python train.py --n_layer=13 --d_model=512 --n_experts=8 --experts_per_token=1 --d_expert=448 --d_shared_expert=0 --activation="tanh_gelu" --moe_layers=[0, 1, 2, 3, 4, 5, 6, 7, 8, 9, 10, 11, 12] --router_score="sigmoid" --normalize_top_k=false --routed_scale=2.0 --balance_loss=0.000132 --balance_bias=true --scale_expert_input=true --init_std_router=0.0232 --lr_router=0.000195 --vocab_size=8192 --norm="layernorm" --norm_eps=1e-05 --tie_embeddings=false --optimizer="muon_variant" --lr=0.00231 --beta1=0.95 --grad_clip=1.0 --batch_tokens=131072 --seq_len=1024 --train_tokens=541100000 --steps=4129 --dataset="wikipedia_en"
Below are experts of layer 4 (counted from 0) of a mixture-of-experts language model. Rows are named router (the router's row for the expert), up (a neuron's input weights, with its number) and show model dimensions 128-255. Each number is 50 + 15 x the weight over its row's rms, rounded and kept within 0 to 99.
Before each expert's rows: "comes after" lists some tokens at least twice as common just before its tokens as in all text. This comes from a sample of Wikipedia text that the model never trained on. Tokens count by the router's weight.

# expert 7
comes after: " of", ".", ",", " in", "'", " to"
router:59 60 52 56 57 31 47 58 25 37 79 50 73 68 41 48 51 42 53 63 48 42 30 59 69 66 39 60 47 60 48 26 54 39 63 60 35 75 44 41 61 33 32 78 47 76 56 66 51 37 44 57 59 47 63 26 36 59 66 45 54 65 31 54 42 91 67 59 59 37 28 55 39 59 53 56 65 13 66 29 59 37 75 40 13 50 39 41 48 71 57 59 54 45 30 30 53 62 53 15 74 60 70 55 55 52 46 42 51 77 61 44 59 68 46 38 25 54 69 48 42 68 27 42 53 49 42 68
up0:51 76 68 39 81 41 45 62 54 39 61 66 42 65 54 63 53 58 33 58 60 59 39 25 80 78 56 63 51 44 72 42 65 61 71 40 46 36 36 39 77 18 49 48 55 56 34 42 73 51 21 46 40 43 69 53 29 33 54 69 28 50 39 26 61 34 29 39 74 33 38 54 48 51 43 60 67 62 53 50 64 19 48 22 31 40 48 35 42 48 58 40 49 55 60 64 55 48 79 12 51 51 50 25 63 53 60 72 48 57 36 46 58 46 28 43 34 74 37 54 43 45 51 37 34 59 50 75
up1:27 43 49 53 46 39 19 43 59 44 31 51 27 51 69 46 50 54 42 60 72 35 41 50 67 26 48 53 48 56 49 65 57 84 64 73 84 44 53 60 47 55 51 40 50 84 66 62 41 37 50 37 44 36 41 50 34 51 60 29 27 24 64 55 54 40 21 44 60 13 43 82 47 56 60 72 31 45 63 62 45 66 15 62 39 68 58 28 32 69 51 45 43 57 33 59 69 42 43 49 46 66 29 47 33 49 54 57 41 43 67 37 49 39 66 60 35 48 16 43 38 53 42 63 44 65 48 51
up2:31 40 47 40 52 20 25 44 56 70 53 48 82 59 51 64 63 56 87 61 65 53 50 96 51 49 90 67 50 38 34 52 50 32 45 49 55 37 32 61 37 54 27 50 47 39 26 52 30 30 29 76 45 47 50 28 29 51 42 68 38 35 43 74 29 56 65 55 27 28 25 52 53 40 20 46 36 76 36 46 41 41 34 68 44 58 55 40 28 37 61 51 72 52 56 60 31 47 59 54 79 49 51 72 48 69 54 60 48 59 32 55 53 58 51 35 00 71 91 56 72 41 64 35 38 28 64 46
up3:56 72 76 48 60 54 41 43 67 55 51 56 39 42 44 41 68 23 35 31 49 54 55 55 44 71 60 58 20 49 78 41 38 46 52 30 24 43 84 39 60 13 53 36 55 57 65 51 25 58 46 52 43 49 54 38 54 68 43 25 69 46 46 41 77 37 46 47 38 50 50 41 29 48 51 68 62 74 56 36 47 54 61 43 55 44 49 47 30 63 50 63 62 35 32 31 49 44 77 40 64 51 42 40 17 54 61 49 67 19 34 54 70 19 43 61 36 57 63 49 57 19 54 76 54 46 56 55
up4:39 54 14 75 67 42 47 31 58 52 66 73 67 38 40 36 67 32 52 56 48 57 61 61 49 54 27 76 50 35 32 41 62 44 55 40 48 85 58 40 39 62 39 34 56 30 82 14 44 32 40 92 32 63 31 59 65 42 48 37 71 67 38 55 44 46 59 55 49 32 65 34 25 68 24 48 35 64 65 58 41 67 37 44 64 60 32 67 39 61 65 65 38 50 40 47 40 52 30 39 64 39 53 55 60 60 61 40 87 87 60 58 42 47 66 65 48 94 44 47 72 51 39 63 27 90 42 65
up5:50 54 39 24 75 48 61 57 49 52 61 44 40 58 48 56 41 60 48 69 35 43 54 37 63 44 49 64 29 58 60 73 51 58 44 39 51 75 48 89 41 27 53 50 66 36 35 61 30 36 34 41 59 51 87 39 43 30 66 29 63 49 41 43 23 41 57 51 52 52 70 53 71 52 65 36 68 70 68 56 28 69 38 37 38 63 35 36 43 67 63 49 49 83 47 75 62 38 59 51 73 47 18 87 59 42 62 41 68 46 35 55 58 62 72 18 27 45 57 57 46 58 54 22 58 52 46 54
up6:47 71 54 27 49 33 39 53 85 17 44 63 40 79 49 71 62 72 42 54 66 62 66 67 37 60 43 48 53 15 51 28 72 56 51 56 60 76 61 49 31 55 63 28 74 69 71 79 52 39 43 46 15 82 52 63 34 57 65 48 64 54 51 35 68 44 42 74 59 63 74 25 67 45 78 45 30 31 52 83 24 80 70 28 58 40 50 86 53 49 53 62 47 31 24 45 50 54 60 47 78 46 57 60 51 37 54 56 45 51 61 49 65 63 61 59 53 58 37 36 52 53 50 60 51 40 57 22
up7:56 85 81 53 25 55 57 54 48 53 49 66 21 26 41 40 45 51 70 52 41 37 51 29 39 57 89 93 33 72 52 37 68 58 44 63 30 61 35 36 31 74 45 55 35 60 99 69 45 59 40 77 89 30 48 46 41 47 42 31 51 40 70 55 61 80 65 37 31 45 45 60 69 51 65 56 61 35 43 52 75 55 44 47 64 28 77 54 42 63 49 50 25 92 35 52 74 39 41 58 62 61 72 14 49 49 51 40 73 58 68 32 33 55 56 51 69 67 24 76 32 54 60 21 45 55 54 35
up8:56 73 69 33 27 52 64 55 78 34 51 27 54 52 68 54 32 63 67 47 61 66 42 26 41 33 61 58 42 58 35 73 50 25 57 23 58 56 54 56 74 70 34 39 43 45 33 60 45 29 31 56 52 71 27 36 66 48 60 50 35 74 42 70 65 25 55 09 84 60 45 38 28 51 45 46 32 59 42 52 50 40 45 44 39 39 40 52 85 80 40 71 53 40 74 54 32 50 75 52 53 48 63 28 48 36 60 80 60 65 50 43 64 72 58 36 39 66 32 89 36 52 75 59 49 39 72 66
up9:59 29 34 36 44 42 54 39 55 67 63 36 38 71 53 48 50 41 73 58 41 47 37 31 74 38 47 43 24 36 59 76 42 66 75 51 42 57 29 67 66 24 31 41 62 48 53 61 36 58 36 35 23 43 63 29 58 41 50 43 49 66 33 44 22 52 39 69 36 55 52 24 49 74 59 61 55 40 75 79 22 40 44 66 39 94 36 46 44 27 62 73 49 54 66 28 43 60 37 22 47 44 51 51 51 46 38 50 80 61 40 26 50 57 51 64 78 30 51 50 39 54 57 65 48 65 21 52
up10:62 42 37 32 55 38 46 58 50 60 49 43 24 36 49 69 60 53 48 54 44 60 61 49 45 55 71 31 39 56 55 30 65 59 47 31 47 43 65 67 00 24 50 59 68 58 77 52 43 56 32 68 43 56 53 40 45 44 76 52 58 43 28 62 53 59 56 67 54 52 57 31 70 19 42 44 40 64 67 61 57 64 30 52 45 64 39 46 47 54 69 38 54 60 58 60 60 27 47 64 88 38 59 71 36 56 54 52 67 48 32 44 27 51 40 49 15 31 50 31 56 46 56 38 45 34 28 57
up11:48 72 53 35 75 55 51 33 42 37 48 19 69 58 33 48 26 68 35 48 39 48 46 20 37 65 45 23 46 52 22 52 52 50 68 48 68 56 47 48 63 39 28 40 39 72 73 48 31 70 53 65 48 65 91 55 52 62 58 62 52 40 20 45 54 64 47 52 85 50 54 66 37 56 25 64 27 48 37 32 66 53 73 38 55 53 60 63 68 21 60 83 63 71 50 19 27 58 64 65 73 63 53 83 80 42 31 59 29 65 44 42 53 83 39 27 45 34 52 52 58 63 55 55 56 34 30 42

# expert 2
comes after: "\n", "-", "6", " non", " Website", " All"
router:68 34 56 30 64 58 31 53 29 87 82 48 52 59 24 40 53 49 48 42 50 25 52 63 51 92 46 75 34 91 28 43 35 23 47 44 53 52 54 37 54 64 16 58 36 41 54 15 54 43 33 65 66 44 60 54 48 63 37 32 53 54 76 51 51 68 42 56 58 31 46 22 63 28 53 43 32 15 55 47 65 23 45 64 48 67 46 60 62 38 63 41 61 55 54 71 21 46 24 59 44 62 53 74 49 66 29 41 40 49 59 91 44 42 51 51 54 41 65 52 42 64 56 53 52 44 68 51
up0:38 66 24 11 51 54 55 42 30 40 35 49 43 70 54 52 24 36 58 41 40 35 64 56 78 37 53 40 40 19 54 57 55 59 31 54 45 59 67 82 52 54 64 48 64 31 60 45 36 29 24 34 32 82 46 76 61 58 40 59 43 71 74 47 58 45 65 43 51 70 54 07 25 40 25 24 62 46 75 45 60 45 59 27 50 36 60 79 29 54 41 35 45 68 24 63 52 54 60 80 64 48 46 58 56 36 59 60 26 50 53 79 21 53 45 67 47 64 47 64 62 56 48 58 61 49 20 48
up1:75 52 40 58 67 39 48 45 40 57 46 49 49 41 24 33 72 49 47 27 49 39 50 80 42 60 52 52 56 32 12 35 56 31 40 36 67 24 37 66 44 56 52 62 54 58 70 55 57 52 53 42 59 65 53 72 53 57 56 77 27 85 40 17 82 75 53 45 66 62 60 55 76 67 49 40 57 63 72 49 56 44 64 79 50 62 28 65 25 33 39 38 46 24 44 48 23 40 67 58 39 51 40 77 41 52 49 44 31 73 44 59 48 46 84 49 43 69 34 56 46 56 53 56 57 33 36 46
up2:59 63 73 51 60 46 39 34 60 42 65 47 57 81 45 65 65 32 65 39 36 45 48 54 46 34 89 45 43 00 27 42 36 42 55 71 44 34 40 45 77 62 36 52 46 39 60 29 65 76 51 59 86 80 76 37 31 64 61 28 56 62 67 60 50 45 24 72 62 46 42 63 60 35 45 53 29 85 52 66 46 46 44 34 32 64 64 41 58 77 42 61 47 44 67 39 55 59 58 47 44 39 76 63 79 41 61 59 75 64 32 51 76 42 27 48 67 26 49 85 49 56 58 53 55 56 48 60
up3:44 35 57 17 46 68 66 51 40 45 46 65 53 57 61 54 68 58 50 51 39 37 24 50 41 53 67 63 53 67 21 90 40 62 37 73 32 44 47 67 57 30 53 46 35 57 62 40 33 61 45 47 61 84 64 66 62 53 62 52 48 54 39 41 56 43 57 49 64 43 54 27 21 52 53 68 45 85 45 42 53 32 24 54 45 48 60 44 49 20 70 41 47 60 53 61 40 53 56 60 51 64 39 40 41 67 66 62 61 52 47 50 40 52 32 46 72 79 61 78 48 48 46 41 53 34 47 34
up4:67 43 58 20 44 52 40 29 44 48 43 45 61 33 31 50 59 83 58 42 44 38 19 44 64 49 59 68 42 62 62 52 47 57 44 52 51 58 36 35 45 46 50 27 50 43 31 31 25 67 65 59 69 45 34 13 22 55 64 36 30 43 61 66 49 32 39 33 27 54 00 46 33 43 65 38 60 41 47 45 66 41 65 56 48 33 51 62 51 67 33 62 57 70 72 68 38 42 51 65 64 56 50 55 51 55 43 27 53 44 32 47 47 54 41 56 58 41 71 23 81 57 52 41 21 69 39 43
up5:56 68 68 48 43 68 42 56 51 37 47 48 58 52 59 45 17 53 39 53 48 75 52 42 28 61 42 30 45 51 30 45 67 44 61 37 43 56 49 35 45 72 62 52 47 51 28 51 52 59 45 31 43 33 54 73 61 51 12 57 31 56 57 65 59 82 44 47 34 37 74 91 32 22 66 99 74 49 75 72 36 40 53 43 58 46 80 34 45 64 68 46 44 43 52 50 78 51 39 55 62 62 62 70 50 48 55 47 44 57 38 26 31 45 36 30 57 84 53 56 27 54 25 45 41 51 20 65
up6:85 54 29 33 80 42 42 30 58 53 58 37 61 48 60 34 36 24 34 59 29 55 34 56 49 55 35 54 46 47 52 53 54 50 26 53 78 84 42 27 63 55 80 34 36 39 60 66 70 38 60 58 49 50 60 42 39 35 46 48 21 29 43 38 57 54 50 34 70 46 63 40 49 44 75 66 55 11 28 33 41 54 72 78 41 36 42 37 35 27 31 68 71 54 30 65 55 55 48 53 49 38 26 78 61 43 57 40 65 41 47 55 59 48 54 55 19 55 43 55 51 71 54 52 39 45 59 44
up7:56 58 66 65 45 36 46 31 58 68 50 38 42 29 59 57 32 54 33 69 47 58 40 65 46 51 67 80 68 29 55 49 45 59 37 20 36 59 68 38 38 65 70 43 61 39 87 43 62 54 60 74 69 72 51 52 75 52 29 38 68 59 53 27 52 43 36 53 66 40 65 47 49 79 41 48 61 62 51 64 46 33 61 53 54 57 62 44 75 20 22 33 49 40 64 50 78 55 38 33 27 43 58 44 84 50 36 40 59 48 57 56 53 69 55 38 80 58 54 51 51 58 81 55 29 29 37 57
up8:23 56 29 33 57 47 60 65 56 38 44 48 36 76 61 68 40 71 71 46 48 75 42 84 68 33 39 57 28 55 48 58 65 48 77 55 62 31 79 69 62 43 57 38 69 44 35 71 71 53 59 55 48 45 29 36 45 53 64 79 31 60 30 82 50 36 46 37 68 29 48 29 62 44 46 67 52 40 35 54 44 41 52 36 49 39 55 30 51 65 72 48 59 43 53 56 54 28 52 50 53 43 51 42 51 58 36 64 42 51 42 34 41 43 57 34 47 69 61 61 77 20 34 46 66 61 43 50
up9:72 52 66 33 44 59 21 32 32 56 44 45 43 38 52 15 27 61 47 40 51 48 28 52 41 73 57 60 87 39 56 36 63 47 55 44 53 35 48 47 60 34 74 67 76 60 63 53 60 75 42 36 41 66 48 25 70 35 47 70 63 67 66 37 32 54 53 40 62 33 46 36 44 38 53 46 52 53 36 61 43 14 31 88 61 44 69 66 49 56 31 86 55 34 52 57 31 67 71 34 33 39 72 48 64 24 42 50 29 70 78 55 41 62 59 53 57 53 44 45 07 65 72 46 44 48 54 30
up10:33 76 36 50 58 80 33 40 18 86 58 59 58 62 29 53 61 57 41 54 04 57 43 58 54 54 46 34 61 33 60 50 45 34 44 56 25 77 65 43 65 41 81 50 22 43 67 54 49 22 41 56 56 36 53 29 53 54 20 33 64 51 73 51 43 68 34 50 51 46 40 41 49 36 54 43 42 54 57 52 33 33 55 49 30 37 68 30 68 54 73 59 40 81 31 65 56 67 50 88 34 53 70 66 57 63 65 52 38 71 40 55 90 56 30 43 47 47 76 64 73 42 66 63 63 51 43 35
up11:41 66 46 38 42 45 55 39 51 58 37 52 37 33 30 66 30 73 43 66 61 60 50 59 66 36 62 51 71 43 79 27 68 51 67 46 43 52 58 48 55 67 61 66 20 45 55 54 52 70 53 47 56 44 77 43 44 53 32 25 31 33 82 35 29 25 49 34 39 41 61 40 69 67 46 37 32 46 58 52 62 56 43 33 47 67 93 51 71 41 53 36 31 68 77 82 32 43 51 50 37 75 31 49 53 44 57 68 68 42 32 56 40 71 31 50 33 86 39 42 76 59 35 49 75 42 64 14

# expert 5
comes after: " the", " N", " National", " New", " South", " United"
router:30 60 60 43 51 50 48 58 48 52 70 89 50 67 47 57 68 64 56 47 58 25 34 55 55 54 52 55 41 65 33 50 28 26 33 65 44 32 45 53 33 41 26 84 35 76 81 20 45 53 70 61 49 34 64 45 58 73 39 50 32 41 72 62 57 58 56 31 42 40 34 24 68 32 58 56 55 45 64 74 52 31 63 54 45 36 44 63 69 51 58 75 68 68 41 59 51 77 15 42 55 39 76 09 45 45 64 40 58 81 19 58 32 61 49 65 47 54 43 61 06 27 51 33 69 39 59 43
up0:30 73 84 50 41 55 39 56 63 84 35 59 61 51 16 45 63 58 46 49 28 27 42 82 46 71 57 50 33 76 55 56 42 50 50 68 55 59 66 60 46 50 15 56 51 40 35 57 43 30 38 17 49 61 39 52 64 38 39 43 51 31 67 61 29 59 23 50 50 28 59 55 55 63 58 39 34 41 26 64 45 50 64 46 28 54 30 66 22 55 75 65 51 60 36 82 49 39 40 59 48 53 37 47 50 59 36 48 40 85 80 73 34 65 47 70 47 13 44 23 13 40 53 40 52 32 74 46
up1:53 55 50 34 49 35 61 56 23 30 80 42 29 36 37 51 44 51 51 42 58 55 38 16 53 28 44 53 33 39 39 50 73 65 62 45 59 90 57 33 64 47 47 59 65 36 49 22 43 62 34 22 43 51 54 74 61 81 47 45 46 52 50 28 60 76 72 42 54 24 46 58 53 37 63 62 78 41 53 32 48 43 45 46 59 43 40 36 66 73 35 26 37 43 77 29 40 48 60 70 47 29 50 80 51 45 46 60 19 43 24 54 41 54 64 68 59 83 45 60 42 20 36 83 70 26 22 57
up2:46 37 70 69 45 38 64 53 53 39 58 48 45 33 58 36 33 83 05 70 19 55 22 53 44 52 28 71 60 72 57 53 48 30 45 75 52 33 46 43 38 64 18 56 33 57 34 32 56 56 70 66 78 49 37 59 37 54 47 71 48 40 68 81 51 50 76 74 47 49 52 57 57 50 45 78 64 55 59 72 46 45 52 49 50 36 48 49 55 34 83 24 43 67 61 47 55 33 42 43 41 56 72 63 50 38 82 58 64 69 55 43 39 29 40 50 57 62 45 46 58 50 63 49 60 42 66 66
up3:38 39 55 31 48 46 67 72 43 26 57 61 41 63 43 47 61 66 34 45 57 68 60 53 54 58 67 52 39 43 54 57 51 21 68 55 52 42 33 39 38 68 38 52 47 22 42 56 22 60 06 76 62 59 45 45 24 40 74 57 58 38 54 42 34 44 77 45 40 21 58 44 39 60 58 41 33 15 69 49 50 49 19 31 20 68 34 31 39 39 42 38 34 49 66 60 37 52 28 49 43 66 48 60 43 18 45 75 23 39 77 58 57 32 68 46 35 97 54 66 37 31 65 48 66 54 72 46
up4:59 37 49 22 62 42 45 47 51 48 29 54 41 46 50 51 50 66 57 60 66 45 62 55 65 66 83 70 65 30 24 40 63 38 58 61 47 82 56 42 38 90 37 61 45 23 65 43 54 35 53 66 47 59 33 71 36 55 51 43 33 45 46 38 60 69 29 38 72 60 41 59 39 40 32 30 54 66 59 38 59 48 54 49 03 52 34 44 31 59 69 45 65 61 48 37 55 51 46 58 53 34 61 68 53 60 64 68 79 63 40 41 29 37 51 51 55 42 53 39 82 58 61 43 51 49 62 42
up5:54 43 65 30 35 41 40 68 62 71 48 51 56 54 48 61 54 17 44 38 49 48 36 40 71 64 70 28 50 76 43 44 54 36 59 54 57 80 35 36 47 48 47 69 59 48 62 58 53 41 81 25 81 61 67 24 58 52 52 31 48 65 61 26 62 49 45 55 50 47 58 58 67 52 67 50 55 72 46 53 24 41 80 59 67 41 25 46 35 52 24 45 37 77 06 75 45 67 29 35 44 54 50 43 47 42 43 49 64 26 36 42 76 64 45 39 48 54 37 33 51 00 52 45 32 35 45 45
up6:32 54 76 43 65 68 50 67 48 61 37 63 50 63 39 57 41 48 31 49 50 49 36 69 36 49 58 46 67 45 60 34 58 34 23 36 83 68 94 32 64 45 35 29 47 48 45 60 39 34 43 42 57 36 77 29 73 65 51 71 61 62 81 52 83 67 53 52 34 24 44 36 57 29 60 31 18 65 62 42 71 36 60 58 44 33 51 66 26 56 49 65 61 51 45 87 46 40 63 28 72 60 64 55 51 47 45 56 63 58 49 54 59 59 47 46 45 53 47 64 74 51 33 55 41 68 47 47
up7:54 37 45 40 65 38 32 57 65 57 56 55 49 45 35 65 51 42 39 61 55 27 25 84 61 49 64 39 56 76 72 46 47 40 63 54 57 57 26 47 77 67 36 57 58 36 60 20 32 49 69 44 35 51 74 35 32 33 47 60 54 70 55 16 41 61 58 77 56 31 41 71 33 51 42 87 65 38 72 50 43 48 36 71 63 45 50 44 67 48 42 59 56 39 37 55 51 56 49 58 50 42 44 40 38 72 52 48 46 58 66 62 62 47 56 61 41 49 17 48 57 32 62 42 43 81 37 31
up8:47 50 29 24 46 83 58 81 37 46 44 74 24 42 54 55 53 53 55 18 51 27 57 42 49 47 75 61 47 43 42 59 55 63 73 66 54 37 33 51 38 42 43 47 42 48 55 41 80 33 60 26 30 54 34 63 63 40 63 60 53 51 41 12 69 67 41 49 55 50 53 34 58 49 77 32 74 44 43 58 44 31 67 51 54 61 35 29 66 45 58 56 29 38 75 54 63 51 42 49 40 26 75 48 53 52 56 61 35 55 57 33 53 61 50 46 58 43 46 61 77 45 55 43 52 49 41 50
up9:62 29 49 71 63 45 50 30 46 52 56 21 15 62 40 42 18 59 29 41 67 26 48 76 58 43 42 20 48 42 48 57 79 61 56 37 41 61 59 30 24 75 26 35 53 33 64 53 62 52 59 46 54 53 34 56 40 51 30 66 46 43 77 41 58 36 71 49 43 38 42 38 50 50 46 42 17 54 79 42 59 30 45 67 62 52 64 42 56 33 70 48 41 60 55 28 52 26 63 77 61 48 54 58 81 24 62 42 76 68 42 33 25 50 59 57 67 60 60 24 59 46 64 37 50 25 46 46
up10:64 40 29 45 44 67 40 41 44 52 62 57 49 39 73 66 75 48 12 38 55 35 63 59 40 52 70 47 51 48 74 51 51 41 28 52 52 71 79 63 30 47 51 37 45 69 49 54 45 69 48 42 56 45 48 20 68 65 61 46 26 33 53 52 44 43 41 48 68 31 51 27 62 52 51 56 53 45 72 65 48 48 61 41 28 54 25 37 35 39 40 74 43 26 68 45 51 40 44 42 58 51 59 50 50 52 69 63 62 62 44 53 61 61 47 82 54 65 67 53 43 42 39 59 38 72 65 45
up11:54 44 34 37 49 55 56 68 46 57 35 39 55 37 45 54 63 47 58 29 44 38 57 34 49 48 59 39 49 74 52 60 24 47 75 57 66 48 50 88 60 39 60 77 49 60 51 41 66 79 36 31 33 45 37 26 44 58 51 52 51 66 78 52 52 64 22 69 54 71 56 53 57 38 23 69 52 15 37 17 44 25 38 48 60 40 56 60 36 58 47 42 73 75 73 67 62 73 31 46 50 53 60 57 61 45 64 30 24 64 40 50 33 41 41 35 42 55 59 51 17 42 25 40 33 62 58 65

# expert 1
comes after: " |", " P", "P", "S", ";", " /"
router:69 64 29 54 86 46 57 42 42 82 27 68 63 30 27 37 73 74 58 59 51 31 54 23 71 33 53 72 20 63 39 30 54 08 55 51 55 60 64 52 48 39 50 42 25 80 55 36 32 55 43 53 22 48 72 20 63 71 53 67 41 47 48 61 48 25 35 38 30 39 11 62 47 68 29 65 46 25 57 49 43 38 40 59 62 46 43 63 81 64 93 38 33 37 49 67 23 80 50 58 59 35 70 40 52 60 44 73 37 54 37 58 70 39 54 64 34 57 69 69 36 18 51 49 57 59 52 39
up0:76 56 59 26 65 55 71 51 50 47 54 27 15 33 58 53 43 28 18 28 35 27 46 48 48 55 00 48 62 42 15 35 25 45 66 52 62 52 53 25 46 35 57 54 41 65 51 52 65 23 41 45 69 33 73 55 35 66 45 51 56 43 45 57 49 53 35 40 35 56 56 64 32 60 46 70 63 38 83 49 50 12 72 64 39 78 66 46 49 43 88 84 37 33 60 55 51 46 37 58 41 44 48 49 45 44 51 34 44 58 54 49 65 42 28 56 73 46 55 48 63 30 34 52 46 73 34 76
up1:51 55 55 59 65 45 46 44 47 67 69 48 57 72 53 81 65 46 58 57 55 85 70 72 29 52 50 57 54 38 30 47 30 52 63 71 58 38 55 24 22 32 32 56 51 90 41 02 49 61 46 38 39 28 40 63 44 48 29 65 38 79 39 38 49 50 58 52 39 55 19 33 48 62 40 25 39 55 57 40 54 67 66 39 84 57 37 34 40 30 65 66 31 79 35 46 22 38 56 61 49 27 52 40 41 60 40 70 48 69 35 34 37 56 75 68 57 67 61 67 68 66 34 60 38 64 39 47
up2:45 58 58 60 42 21 33 55 47 52 35 59 62 60 43 58 49 46 52 75 68 26 82 57 57 73 44 77 21 49 47 67 55 55 28 55 44 25 21 57 66 27 50 79 32 45 77 60 45 22 38 59 46 60 28 50 64 53 59 40 71 43 61 37 42 62 60 43 57 59 68 30 65 61 58 26 66 54 28 35 70 56 34 44 82 62 34 59 44 38 45 55 50 45 20 55 39 60 69 60 33 58 50 31 63 60 40 68 24 68 69 29 41 53 52 61 67 50 46 65 36 56 37 26 41 30 51 15
up3:82 39 75 63 66 44 35 14 58 64 58 50 66 70 64 42 52 48 33 46 58 86 51 64 47 75 56 69 57 46 53 60 38 57 40 51 88 56 44 53 51 41 45 57 41 33 44 54 18 49 41 45 35 53 61 61 25 63 60 57 50 54 51 55 45 26 63 38 45 29 64 65 81 41 88 69 65 54 31 58 50 53 38 35 28 42 52 58 49 61 47 41 50 44 47 65 40 68 48 48 42 55 61 58 24 86 35 56 67 56 50 34 34 56 41 40 50 64 56 44 68 48 26 60 39 48 47 34
up4:70 57 41 44 54 29 53 41 69 48 51 35 51 41 41 62 76 46 49 56 60 66 57 31 22 68 58 43 34 70 59 46 59 68 51 41 22 61 42 37 86 55 42 48 61 53 37 51 53 59 57 34 45 34 59 34 45 56 14 49 66 43 36 49 57 39 33 77 78 58 26 59 53 44 29 53 50 32 37 39 46 53 56 59 59 59 46 48 36 43 68 57 22 70 51 51 60 51 49 29 47 63 61 38 56 37 65 39 68 51 25 35 44 57 50 47 62 79 52 44 77 51 36 60 50 58 41 53
up5:53 86 57 55 51 49 35 79 35 47 56 49 51 41 49 36 35 40 48 41 06 59 15 81 37 77 40 23 78 57 43 70 62 53 45 46 47 43 51 76 44 40 61 28 60 45 36 79 31 53 33 65 47 30 50 73 52 62 50 52 37 56 40 33 76 49 64 25 45 41 42 68 51 56 37 54 45 50 54 55 45 53 52 41 62 53 74 53 35 48 44 64 80 37 29 53 23 41 35 30 51 55 47 41 30 06 51 56 76 41 74 79 48 34 66 28 56 50 49 50 61 41 31 29 37 59 28 48
up6:37 37 90 41 28 53 52 56 60 47 26 58 47 35 42 47 64 39 41 75 52 62 43 57 48 52 54 36 49 39 58 22 32 49 48 53 55 66 05 48 53 19 48 18 27 15 51 53 29 58 45 33 54 73 28 52 55 46 61 75 57 36 38 69 42 73 35 50 56 57 40 44 61 12 40 24 29 47 38 67 55 55 61 45 29 45 41 62 59 37 58 56 45 59 64 63 36 46 64 33 51 61 66 43 65 30 50 55 63 56 61 63 58 77 50 75 21 57 52 71 31 53 35 79 54 53 44 62
up7:63 60 57 58 64 51 36 93 53 34 34 68 77 53 47 40 58 70 35 54 36 28 31 50 40 43 37 64 59 60 36 40 64 44 43 36 45 50 35 51 39 67 53 33 44 65 39 69 65 45 70 57 39 52 35 51 52 40 38 68 59 39 52 72 79 19 51 85 81 35 42 43 44 42 41 09 50 55 66 23 41 34 45 25 51 45 63 56 49 49 58 34 39 55 56 48 29 55 69 65 66 51 39 28 51 57 74 44 45 35 26 41 60 52 63 31 60 74 51 60 48 61 42 31 70 43 56 72
up8:55 34 48 67 45 29 54 67 47 22 67 51 25 55 47 55 62 57 56 22 47 42 47 53 26 50 47 49 43 52 49 57 42 58 53 33 40 60 57 45 24 29 21 32 61 49 74 44 51 31 30 74 58 56 43 34 28 76 62 60 41 12 46 43 36 39 32 52 48 48 49 57 34 50 39 81 45 60 65 35 39 65 24 53 50 68 46 61 66 60 45 45 49 54 60 49 42 69 65 52 75 28 78 36 55 57 49 60 25 56 54 53 20 61 37 58 34 49 74 44 62 37 32 79 37 31 58 63
up9:73 31 55 39 44 58 27 36 48 59 64 28 60 42 53 55 67 36 61 12 51 44 73 25 52 59 59 35 46 57 61 59 52 48 46 30 36 45 59 78 44 34 53 49 50 50 23 50 54 58 40 59 51 54 75 71 51 52 18 50 62 36 23 50 38 42 85 56 29 61 59 55 19 39 56 75 46 47 49 48 37 24 56 68 36 90 31 55 55 74 54 44 43 49 40 52 30 55 32 57 53 31 65 48 45 39 40 53 44 36 51 65 58 75 42 63 32 23 44 31 54 29 41 41 46 42 57 47
up10:66 59 72 23 46 47 65 50 75 71 09 59 54 57 38 71 34 48 55 57 51 47 52 43 42 52 54 46 74 39 52 63 54 53 43 43 57 42 43 69 34 47 39 24 38 43 37 45 43 75 38 59 40 40 50 45 43 28 71 43 58 50 56 40 38 46 61 52 64 42 46 31 60 48 58 87 41 36 40 57 38 42 50 55 61 74 59 55 21 56 69 60 72 49 54 74 42 25 51 35 68 48 58 48 56 65 46 65 60 52 46 33 63 45 57 81 64 42 43 34 08 40 32 35 53 60 68 61
up11:53 67 23 37 49 42 43 29 44 32 38 51 35 39 47 66 51 57 43 64 40 34 56 37 41 60 30 57 51 44 72 54 55 73 41 71 36 41 67 49 34 82 77 78 21 29 44 45 57 45 28 51 47 33 61 76 69 45 72 49 70 50 63 34 61 36 32 17 71 31 49 71 52 61 16 26 47 65 33 31 76 64 65 50 43 51 53 38 58 50 77 55 65 47 33 44 38 55 47 99 58 51 68 70 42 70 52 51 38 68 66 76 42 42 58 68 45 65 30 64 47 72 64 60 53 47 47 59